From a checkpoint of a small mixture-of-experts model trained on Wikipedia: a softmax router, a variant of SOAP for the experts.
Below are experts of layer 11 (counted from 0) of a mixture-of-experts language model. Rows are named down (a neuron's output weights, with its number) and show model dimensions 0-255. Each number is 500 + 40 x the weight over its row's rms, rounded and kept within 0 to 999. Numbers have three digits each.
Before each expert's rows: a language model's description of what the expert responds to. This comes from a sample of Wikipedia text that the model never trained on.

# expert 2
Description: Capital initials after markup. Single capital letters or spaces that start a word after == headings, parentheses or commas, such as H in ==Habitat, T in Telford.
down1:505521450550439568477506504576553457428590426501435504489488510507490528504582500518522487542509511514598429551443485601440460457514508563490504470493519555466549537451553527459470460511483482499485474575423477479453469494510505458524430484533450457502478487517451500534505462567487486470548455446568520460541511497491512509598538489515483551509498534481480544466535527489542543523549471541459481518536516482488561533439531545562522539527499533474512545521517537544417525450465474433623487472522452517506493543528481512529509480519468521545480591427534458509393564467508501486508538488543456469493525456491439382541456510531495442503537563485494479473546588562491470505506533494525542485539533495530588548496456480544481543492545527514483499500479487461464555499491462
down2:530566500462467517517534451488527481456486554509487506519472430466459525515459466530496559584485496465510541458530539493443588555483570493556544450572490484517519399490480487474513481538439528508429501496548464467479482481493530475569543487522472479461491482500530397460474482599471487529479454540489509537447558402494509501433457492467522559459489494520511484566498547501598436554469515500519501493522455540436407533510508535449590475544528524417461486503569535555507501512520457527510462502534440435485443479509449467488585549465505445544497530504508475438552519446505472513440497437470540547538520474472528533519544482446500491469518508536531524515488557595551510525455449492530495462497418451537580507575440571516510503527508447558516484480529502464517518506458561
down3:544474515449555466527536452453543478512551520595432442537536450464500529480499508497488489408460463514478446561546527542501540463548475464449503474500557558495504434506528429530533477571490483466470492542484546492509512568493551532430465522578502509500466451531542528537520461512543512533491520436485518439539526515476490386519503541551450496501527490539505526499478519495580462428498488521466525529563449375543415493486492429472462526472532492543491518513501489484503504491546472569471466580490554515436498517578453532494506488498563534450533581471444524486491474456531523553508490486510470576478558438454514516527520454495501474500520490523616504533542547530430513460511448502576433517438538533486583532504438510503537461418476530511506458501493483455481497422483440
down4:494479522418511500504479479518507453506502466507491587490507484520527517493486540558532489506520469467523455455433512461438433506435504469576537550489488489538510580536466564469471479498489557612508489532511519489457504567520516504484487487466531491494546528528453518463526406490422573471459599427571556504521529449475521503507525524483467494472449498465551477468522485541574531459500500438442521453481544509464518596526481495444444504508435544522511561503544481473514568474516554467547535528536413607462490431477471547504541492416481511491504503511479470516573559511558566526450529484553465591451459557510467525481524549521475485541486495436442517432525504560501536499441468490572597458540536503468541517523486490499553437530523462524512568474491485482472568520488447
down5:488541477506520480482531473505539470532550509498508522538450511570497514463454489481505527434496510424464498500504456560475412528487420534363467514611470566568529470477468537518473483465463445557476521483502447499488493507460519510477569488575508536463474522468557537498493511533542476495462479448511478524485453523470536546437505552485490517514512440391493568456470481545451552531485475523475444496511502411488534545479494556570460515541495508439575469470532409460499471577512508561523508548481554568472528500538526509431542516458523465514532500488526542443551506508486502503523495518567578461466490501470530503555534634473542589483510565450465513468432525517446448469463531480564525433514537490471458507479434462507474443529534463539479519453544436489448507490490502

# expert 9
Description: Prepositions. Prepositions linking phrases in prose and titles, such as in, of, to, at, during, from, against.
down1:488539495526447498545478449554566488539534532517496494514496486564468549524444519485457531497516451508512501457443543533494569482484439548558471576515501523520384541485408466498503489490500455414458555452500455539418537544491502486587550520425506523553509466557533479516498469460420539521536459549564489478533487532491501506493480548504553458529487527468531486520488501489542522486451519497493483480550492504483464578473457517515500507490464511584510438487541519533523420488536485511587503472446532532547452436430448476557508530527546526510507489575556457518485507499521503532423542519522479485484406530497559514498464535550433529504517441472532388391461527534411510524480497517541537494418518488536449510458513492466516520428470503368485546462495557517519542490509488
down2:564455556515522564436490451548490448549493518473471488448453458484496443585478486494477492452528484459536593470494473587468535469527517542551496437492549500436595491439394469510456500424532473533453498501492576556519477504470488502537502597476495439536527498537521516506463495549390448463513486494523500539489592534417502433478497519453460514495496507539574495483553494465515495456534515537470542520509486555505447579544479471472518542500527466534522544517559567489454506460475479563460542471518593488516560510419543566529524442511502501571509535453489483525484518494530481517461588484501517579456469498524520509501501473493519560531468509486481533471509521525556438411425521506452577443491472498480551484516529459512541461490522590477521478479420511506535530518501476
down3:487531522471481466534552480597485503541529505496564503453570490393505447500502437527532492522573468446434487453515507499485481559465475467463508523483487527536474543485468530528484473492549510472520492508472534467553557492466484480485550486509500499509523475484556517483524478532585540591530531464465528500580487438492590467529417481534524495480537470455518516526555509497458481459466510499429555460454528501440556447497523449479508552528643469529520570563467550477514488416449518501551468495491490520549494543505529465536507510462448459497488508502495521463507522596474539499427466505501523446562542462430506535481503505453517473428441506537420586573485536426409536508472527486476460555504554575569480558467583508507533474507480462509492582499511508501439480432479516
down4:509470509481464478478509487476532513547494542569462522515527450517492448520536593467517495569467440471547557460442466499570571601537540441482510505528518485528448572485528532523450469543480559506440431507544457557511483450532519513531542416512477525416535496522558467484469482475417547446503450527554547537508483468455520494459507471514504510478560549408484504461453451458515465506524566497498564459528442556442470386498509457512536492490545573486442510486495541500528537464530457443531490521510529519502481422465529488488495470422494517476453474494594414515501499512472476552497502507450496493567531538492441502570533523477552434454458511516525539526577520496474468462464483458527411471460502498545517430534418482533464506540542459501531581489577478477533456486461507
down5:477442521548498480475471470440453562541472541439483484485500505411509501496434509563461519445552494442467492523477453502512456500575473467399480559531513536535574496513479550542557579501540455567479499543512468537531549518474497514556530478439424499515441492458460499514477501481485503499525415430500499508494408498492460474538557430569482549518420450503477535498483452533518486435530510551486512463502445481457516508557511453502546569479442576462433518465454503501496522564510475412441499563435512471528428480498519535533483553447543452426472493465475545531444522449545488507547508485413516578513503481474462479517511550482432512495547444504526558512441501471476558493537455473482512469485573495583497545500523517494526533473521415416483520491567493562531481493461518

# expert 11
Description: Foreign name fragments. Word pieces inside non-English personal and place names, often in sports tables, such as Ram-l-jak, Zíb, Melis, Rozmaitości.
down1:473440460530550490481537505564512553487498494494517474495561520493478461427430429504548490596489491490539584537452512473480498426478496612467484466486536469495545395490531467561496455485502546436527556497409455456532522475429526500585524489476445452449443504471478509529532495549478502510453447473475514472557543479463502476367548402523526565589509470425513507487455470576466511484516508512481518556453557488529483439502470465458556481446498480508484479500559517457450500452570494513519510505544500566515554512478532418468518521470520515474476498540528571575504508502549483567543478514493501459607471449479527450436538502518489522559488533552482453469529495511469508504464521552522424539509517489504458492523470434502542514446520489525486512446568455492493543525488463
down2:553560521486545458519479529527469485502478496468531478474479545510489505505518493468440505463487503530512441562514511465510544533456431453540564522532523519468527545505515459513509485490483510562459482452554520405449458481493473454483499445470437492376584562435490463397568562549486431491537498447486480497527503443497524491492466581468436533526430515416547476542546497500483493502443590520487488467544525547501493440498474540485503429540499502598452514458513524497562464526493485550510537542515492480535550464515554494547470505388532432542506448495581402492445439491560499438486478529493524489508525535503486505451511494474441492449557538493466495565436475481492459460513445481612511379523464476519506523497536515515469520473489479521545481548512478427476470471504540
down3:477490532554458475494522457453572434520490447516579537447541519488497507438557504586459556543513539488490547503473545507424507483467454448532506487492493500563445498450411503524479484493478487481535445494453496505470508560519602558500552487448527548449602425454481516396434439505409541497533419523491485554547437546506478521510456499516463550515468478487492495499476528520513437468479447500462488518434486425515504563482524394544476562480487543494483527481515477455479472491493510479520532475507546478498431442480533469464519469482530523406506487459511576505511427469481420478488438466460492431549532468441462559523522470563541474549509529523537505559485469518585492508491471459507503501510535459503429503440421478490508450472448508488525502504512403506577530491496470
down4:458515561534503442512504540429511479489494491514558501556539529499405482487494459439441526515574507538450592477480504515564537500490452493454523543573504500507458489575501513575597450475526517529541552433464480526537519487468570514474550512478457533488473524452542570480420508507475498521460459561528557476439570508492440465539437494559477505525463505532498485486473490489436508436428530502495442446477475495561462481517549518483550482596501442560518415518518402516493522535553584552475460553469542497498489523502587461485548541460532508511523489484473510396562486540542548503444466540495472435516530504542422482550543493509484446527465512530491493550507509466514518495536484493553537520478469501436568506543465422528493539492429567482494488501437492449427475488511508
down5:476507474559498517528498491524510547420471499526475484499495481591455495553514486438426495544582527542555460512526528530473472479462493565513515453466526467453545465490494478469463467527506444493372452519520528524484503439495496486542484493501565448482509501468526456483473529447527490561526468523444520533504508507485481527450476487477583440478534488533523629524522492463463493483460473508515425549545468474469465469580553498529507532455492522503511467483465579497546519539535432527518534422464550512545500468519523551538498440528510424502476475527558484563477512464482486550567507497517437479511515509471524496467486446457494476440500546500505541570570469539566533530482517514356525524556509557576606438476488474500427494492515490592550504540475514567526433519401516

# expert 3
Description: Content nouns and stems. Common nouns and mid-word verb stems in prose, often after the or a, such as back, way, control, annoying, disillusioned.
down1:522500497546529532458517452484501519500571458538524497578495595373534453479514494488502524427501543455493527458469497498428514511486493562483481535521453487445538468574454541502509530530440451529558492473413502537488555379500488540507491530522560441522402507522501495527479455470571463419467527519571488459491510539502434553511522477483537519545451518543467492461551510505404505490510528506460455533398471582486507495502575517496471507459506543528470441461489452491528469487546519525574517497462487463492507562492469584487433476455531478508549466560504502504419506556519455491530537496454533406492466468539504556509499498469407548446501511540458492528553525488516517505506480474543424599494550522499494468526501520469491575411469447500565477472490505465487500501526540
down2:494478496535519513541465527457447539486507517501463437509501421504494531506458557527508423478540532565449551481502462503403604530474462527521534485521443486516443539562425516509518547514401472515483543502437469464555527497586489442559545517441539534544447508534487465511485420473434417467497493487562509556503528526531490560594516496498564482467500521536469541457506550486436500546521490558506497466497500562508530468556485504548497510525497541563469543484566536478477482422492469539521494471479526385488563476469515593437546458487453425460503545557513531554489496550467481547525429439493517478439500461526430513498451477476469523501492485439494552559413498529533445509479523449475567492475417454475498503512481487531468495511524476503547481523513495484506508559516605
down3:496447492569553493451491520517502553537509404514509560532505479447511529511423460475515529431481548448477491503385442530446596533515473511563565535518511529555479530462465548532447491512498489566501537549429481443509457490523432488494502462426464500479500539605480460462489506492502499451445558473428470535477517534518391551487513513503425459504469472504480539464453505516448489563505501427495507522494489476485410495449480545513562543492543521481551410546511504475562500489452575546547531552454464474499475393562586508478460555520480425441480555530550488511555540487443470492529566493483500503529509577474460455546474465537530460521466474441466492494479513513582531456489500478504499500487507428445452507495523484480533484473528496510536475502533509470461479497575442
down4:481497454554545557370500448544452531539481582468558456589485498503481530524495488567498478454541507522551523516562517500509549605459494537518535494548459500469514474482474510503470439520549471503458472512536438442491486495593466507555501487515528479494504477530501507522499486492519468457485459474540485560557458443543495492464501563544527507544490505515467582446488539489586459462555542457575486464499495489452517564473522466526516516378456558532529502543541512479578471509525493548478510540542538426503502478552490523481463477508515545494491463494438409534440530509525506553519514459512394492522522509488524478461536489522518485508434424419449548501457489542511555468464491577531465441473527499525456528505474547480455469469577516500529494525539514447410518433446607
down5:479485511483523422523529481472446528462455471472493536511467545518451528567488442511447446522442515570438485562501511513478494545488468525508522468485426537456449520502445473513545490443528490465498451463536460472492511534506490462399503479497385505512496488505508519459460485540504532533598505503496445496550569517475503471498483540513516504485513474563497531480524454433484496459506512393467500487502485609552502543534449506508482434421464534513509478445513521470525430492509509527497429591518425509448515459523490524418499420562467587472523520531487561522503511591518472501501386523460564563464543521561516455439544527511498533498571492483441473543440472478509474457496437453493438559500468493508580441494478510496465504543553503528483484505495483531518583491615480

# expert 6
Description: Line breaks and codes. Newlines and row-ending pipes in tables and lists, plus pieces of chemical keys and gene symbols, such as TPSB2, GnRH.
down1:418492606507506474548440548488483506470549470526439516543528520451463443533468556497558468522546495502486431483545421548551547475497520455503523525488528503543478543519487587494530562580523580513471552512500451514580468530492481519476442548496577541486524482533424474561589450590504423445484506485536463512443544513479501534496516449499464501450470481425563514493491484556523434558475562471498505487452513403539488535417530490501486499487495528506518463507470436553430492511530443518502502505562457500483506507516511546512519518434509488496499519492496466465399551469511483489558505513539450530503575517480473601457481496508471479520546556590465569465490478528472573462501495512550536497530528497599513454523510523546541451478537548479520483535540471587476528487505437
down2:556538430481534533580433444475486483555500524480414484474565438517557480545476478472504520477503464414481451467486489461520519533425498479497556562473557496503482471526453485527496492510504483493560559534490583533525479556548474511451464512458450459550473476565489556487526504528481566472514512541509522466607482512528487497477440506480483516529527570481513429530481514504499493499455482446510498581480516595488586529534500400448547473518591449538536524474519510467495497473531544453498485430507508482564468467447452461452513487454543571523526476459494462499533576521503470564470491530515483618450575433552521501463520443517550529558527491539508502483524475456407499549438518505520472447473436483481472436522515493533519467471428569496503457443473447522541466445539478
down3:522527465446481470517472486511442522442428464461488473419531510534482512458460475545460469502512435566479465513548476476496571526509565470532518470520565430533542520556496452521510498542423451563489469484548502509503409483564517510530524502571479415493503524561488491474488552524540451444448530514487459553426541449535459463542542526492526503521542468494517537519520461550500439545489480559523485494476507459534489469432494535437500538523482531445577585652529464515472483416416450539429454495442460445475516533575547564511464521488545512495495527500501454527470491452461492501465464503445548427539513579550530521478492482571506509527535501423508477499565461485454483484541537559522509467478450514450539441501539508476579458487525502422542506458498513481478500555503464
down4:517481471515542523433501566507440475495526498479524445498480520501512490574481484427517549552534485556575535473506490477515553509458541536532474464545478470507512508529459564538457492444518555496558505474461469467504435515520511516456479514466569531454438528474512516530461532567477508462538560536502522603647510507496522477413456536598519507470511562491527457562448499535479494599525601456495403516480515543468448488491488553493525505501441647493553514462518496461442497504553496520496454471518544454455465447431467428543507536510532479486431512502513472457464559487459464641531486451503492545474498471471514578494529501491525488538537500505484485512491486531515493516528483432480498472464493471549538555481518421540512523493541514543544432447495484468479495473477464
down5:510538466519505554501533454450471554539540446530499552461524510430548532461528478457489440458508562550467521490489440496469522484566435509542535495535473556460490533557535467451547513467501489475518477541468514474560539491535479521480488495497379437519523556453532513476453514461484522476548482482477453526544493505516578550511430487460454509462457432541465447541474552556518515469520477453447542520515560390490552487505522490467491530487522532511569449509491510478500484542527438478503478500530550446516482448497484529562456535460472518448454541539595540460461550525496522507471492513489442468411564505418438556550474490453530494530488476507452474532470509480538542513482490524573515524397482467450463514480497497566569518482496475442582532518586556556447478425502375

# expert 1
Description: Auxiliary and copular verbs. Forms of be, have and other auxiliaries in running prose, such as was, is, has been, would be, had.
down1:463502439467554540436521583482469506527516539540523567578473492550481551515535528522503467467488521486490488516554572526454457455527515486487570479497498421474518508545502567425537464527490455543489458534509550553457485543433545567538471478463544559511508511495437522452542534495443496498500590547506522532447496500511476530533486525504455507471520533445422485481510524519463488478477432470490495507605463548501533435518439509407495474533513563554429523521544548546497469496484500496525522461500487499437523506479466589473461529584548492516512575528491445501504474431430458549482490456488481542491502511518420442508539467476579516414494453439479547518461532475472530425542513422554535444523517483594548484502494462549509455442461538518478458512438463468435553475450550
down2:467525429497476520493540416501523542545470484473505511496494442507508555461410476567548514499466522467481497540475518504470511447460495457539455453506443530458518491489460593529491502473531430511516404517485508528475471480619479503416487456466497514436433484511522476497455500506461495548494521485537453489470502514426541469512535503521533481505508553520527461493608565537519484411471508464576498487494462539462511491541513495538483433546475550534507517517505549470465542496472497525551489503492563551502505480481481545511463525558559529488489423521514485480475464416514552530574531489548505602403505519415517593463508490588481470502487559486507506549531502440461490459556374500594456457475461516470474572485499566522474479477492541502535490534478510406542506572484468
down3:494511531517468507555479521452515495470453434565576567487428487487469462583449510539466545479485535461523501446573493503510501527472471414438552535466391488476565550509556441535486543476544529508512545462508491482508519549499544529536509493542463507478520472472506491525549504471529427502491564488547511575471518576516493444528509545442467455528469470478491542469518497330548502528506506506466535498488529480486537471508436455417458542521491600529561458543515517473544485471452536547453574551467495456445545534520432465506549535563509517496538486563441476572554496497513484472575516470491446431473469455461575491497553507554528518504466538506523515424524464498490569503464460530517494569503555535505480521475521526495509427447494569508474424472471486462439518480503482
down4:546550462477487449533489591529562455561560522439549439458546475502501498478467546510476424475578541380477431507521553502483487467482413516491497492510462474476530531512538550447494501504484527470492453501444540565494563480492510491503514492453449492547536461497529471417546510553548463527481545451513529559478577511471526446507536544477514521554560424509487476521499448478542543538556569504522539463551490497487487476541442525491472483475550502529426521574423562421540487422533486514515443531466489472413466495496511481519504510487473492481461553496523527535487414508478557514485549509537479442511513499546490505540503463469534571468467476478445536482539538417488546474492493535495515560408463462504475455410530422540552517402483447490491547435453512502471519458534454
down5:456437456537480534522503506532493487534540477518536533505556499585481459505523463535489428575501540529474469482474451499512447476527419492497476536567522500418503545480434552534489469443521471397492471464440491501494495503578534566403552494451434563452443534496420510502453532578480600508461516534499432517483488522480455552571468493449494540473422534440531500518550448512431499524445518468497527539539478524473555466416523499475575524427512522522450493505505526454518495458502542521519515521494565554537506554550502498559515512499522446513400502528534486523508487439520515501423522528433440478503488469511512500525507546536549507501513482540472494583505524459419467543555543543496571505550444484455542527535489478537466577508566503555485468564503511531449524567521475

# expert 4
Description: Digits in years, scores. Inner digits of multi-digit numbers in years, scores and statistics, such as the 0 in 2017, 40 - 6, 18 carries.
down1:522557527520442509545562541482458552474535512498546499493499540526475494548597482486603434556468480504487459520522460446471562460465459491517477539544504475433530556461567520510566529508491520509486407500523562505481489585440480511504509512500493533501509478438465578500539535484457480513538479449538439445544497535531498439543518510534504478509566458557446470449528451465484420489527478474520498538488465499442533569494577392553422460521555479540428473498553512570446464526467568503491491458498483474524457519450517507509599553415522537468517459497495480441481489468466387522437521518454489464503530452416529457534492452469525504441504538501497550495475459503517498555509495464482487588519513517456486543498499441488510500448556468544489491551508465480485400471433529
down2:470583556502493449492438515519565486437473494509548490431529440559398503461495504491475532449508504569526533534459530472525434554545499464552416532453539444510487478423492513546429558450483512504480566523494590430457512491472550492478522514527513533498492463533546519510544519455467533518478459474544487527467571487497459503573568522495540611539463518518542501491490549482469514536472475497472545503534443446471490484534483439520496478490576568562426488534504453556548476626490531484457507506526488491450515461506476470426481551523500544537511501495462540523461443525524482576545514483472563524560473492532463476546541568516532538505474537528463481511576528506446542462533521519472509475538535429522503443514482464465450441454381535521504454571467506518470501458464551
down3:553535486489540459455477545514430421501512490458478472491446530524445492500554542522503527505439492502449582487514482488486552481450503463533509449472492472582456514529464467549472496539506498503467628461485496517518467507473508520484515519432440573500526530456527465536499506567491521474534560565487476517434562484546522364522515493535525530498497493473431511498498472463423530466558501508519504541503525513492554479410516513542540526529495469510512483530460541463441460420540514428566431508464564535546484522473476568414408522475498471607468546559574587572474514523495463474486448498507471416525465555510523551488452490460469516514497512532503455454478528484524489484456563532511532459444529490510550454485519421464526495520492487517436440454410471467498513424517494
down4:478514597483440547492514516532567516585521599489478473497444477480498498573481491450488495533504516457449496489463535484492461518515543468511496559491449507532548496489458483476481548493490486550512510473507452498514558491490469520414540471496500487471583506580504533557420459523449485523538538571477495517527523548461454501472404497487536496517570432529522476594553538523513521559523586545436488507483492505501503452468529494547564506452518433441457511432395480449459598463495484473505499474501482572497457492460504475494421499497470475499485442536485563580470431540528584474510584456463533543471489487586553561502482539431485517453494542516497449469519500556505417510507505514512492479527535455520504475475564426519434469468471462465563503453525518527593491465479515
down5:558516492445573496535480499455429447471485553475461556466478492472556514480483474457438432500531451542538515462554461513509512443483470470501492448500472508524505534455558529463487517522507439492426553534498504497524481569470484487500456500507438503457419572483548487486526561509520481468537471541508536484407543475543447536514587484452463503510484487507464568442434533512473517503462470612457406485549527470466409544574500489499490480477468536508478516512502471532455461436561512547485532567528464473506536498476575492499484519440505492522530556422509436470428530514420502508502582420501361476468515568508517527513547550572536484463547477556516530528509500508459421507500534484567463470579515440432538469512481527517521548511475535457499551495498530453476513523480459

# expert 0
Description: Infobox field markers. Line-start dashes and pipes in infobox lists and tables, plus capitalized name words such as National, World, United, Grand.
down1:506521500455517466551443465574441521507439498489549466582513469514519467495507504485502400563511556498451472542557461454499467509519529412463464496503580521496464510508556473453441522451494476505551471431522491443537597461502459520455520472460520512540503538499505455452471476516470488553519532494530529432482520537482538576582537486535484546558516506523483470560518464507531501552470460476463456539469545489507576496511507423469535545426548557466504530486463539454574466476516534472555415496545451465526492581482535545515562428523491461480426481491477431505511530508446510532520482565476475554395498575494493502424519446435482583452553464496433506555517530438531517513509522495521458536512527486491510561473469551504506414541442496535521520503496477428493429449465539
down2:470417505507498478477460550523487476523527474615446549458489516573482519429568467526466520537499580429459498455504490545535499516431522518493536497453534524510502475500506464512545457455494472429534534446490439461524458504523463531491481486537562498503512496502474484480512525450484503454496401473481476547495499475508538549449446550514477520485524493464536461496541523462470538476450548459519498441537499461486532452501519494452573514497473522486531478446496519527573465486558448477573467452635527493548506497522418512432618424522534559481525481566538493561450481515533436506500460573422492442570425474529543512500593454496478539538535513448489492477488550450494474454534450536469569422483467494478495487467446492492475460558472423533539499525574472486473551553466491
down3:500527531425543527508469483481541582539527498406513471499457520498481556552453519476415562526489536562510544476509456473513484471515541521543454512483522541468508499537520502526522516457477491504489485472554455445482489514528599509537532413493508599503528507546509458470469487485415511544511517401491536482506446529499568407504462440538537583538499510535509507474481475458511488517482479441515446554455488472480492574601526527492532482441467496474520474523450431463480529519515526494518513421452477638464502549579446558485491541531549491469551534531497526572535480547454512500387501516480522487519559495401531456562479456495478536506531410488551460461482483500502561497454487452522513520460468581507493481470516494455536490536478555548522477460542479541429437530493512
down4:495552542568599533485515484566441553460499501552462560470477499484484572506443533478431476555413478528623525541547438524506545538563511489467500498547477505596502505503446489510553464510507503517493495539488432507465448530465494465479513489555565454531487467483455496507507479491460539424475480484567525561537517516529491445487522519480451483488469492442492479534499507521543486505513533485482524406526469504575552494466519500464520546518528501505502489415572509444518494476447459526507439467502473517496454494413560481572458407527495534524440543418535553460442522509536529431505444476546485519513521424575489514509537503548525472537452495500612561486519441513564453451526411522435536516510527511479551491574506492572506456455518484538527528567482479512502494479561537
down5:415509535557470463531550468535445479472507528447479540480474432473484577527480541493471518459482497533565530509592462489517457512569485543483570516535504527467511481476515545406501529517502512523525473497535441537469493491523460531543420604437453472501556544491432513528539474474516514484438474512525516455481537528548484495591553430408503549479542523500459488527482550468490510464537481546486518496555527541483541472443557528463555544482481492477495458563497485498493500516522373508561492462483493463515542555476504591515523502455510528484548500499412459546477505527519472540467497550469512551593429504473521574464456457415541504527457539540496493516516459532474506443481595550566493406507497538533510496455530463483600548482543520421485550532554526518467482468490489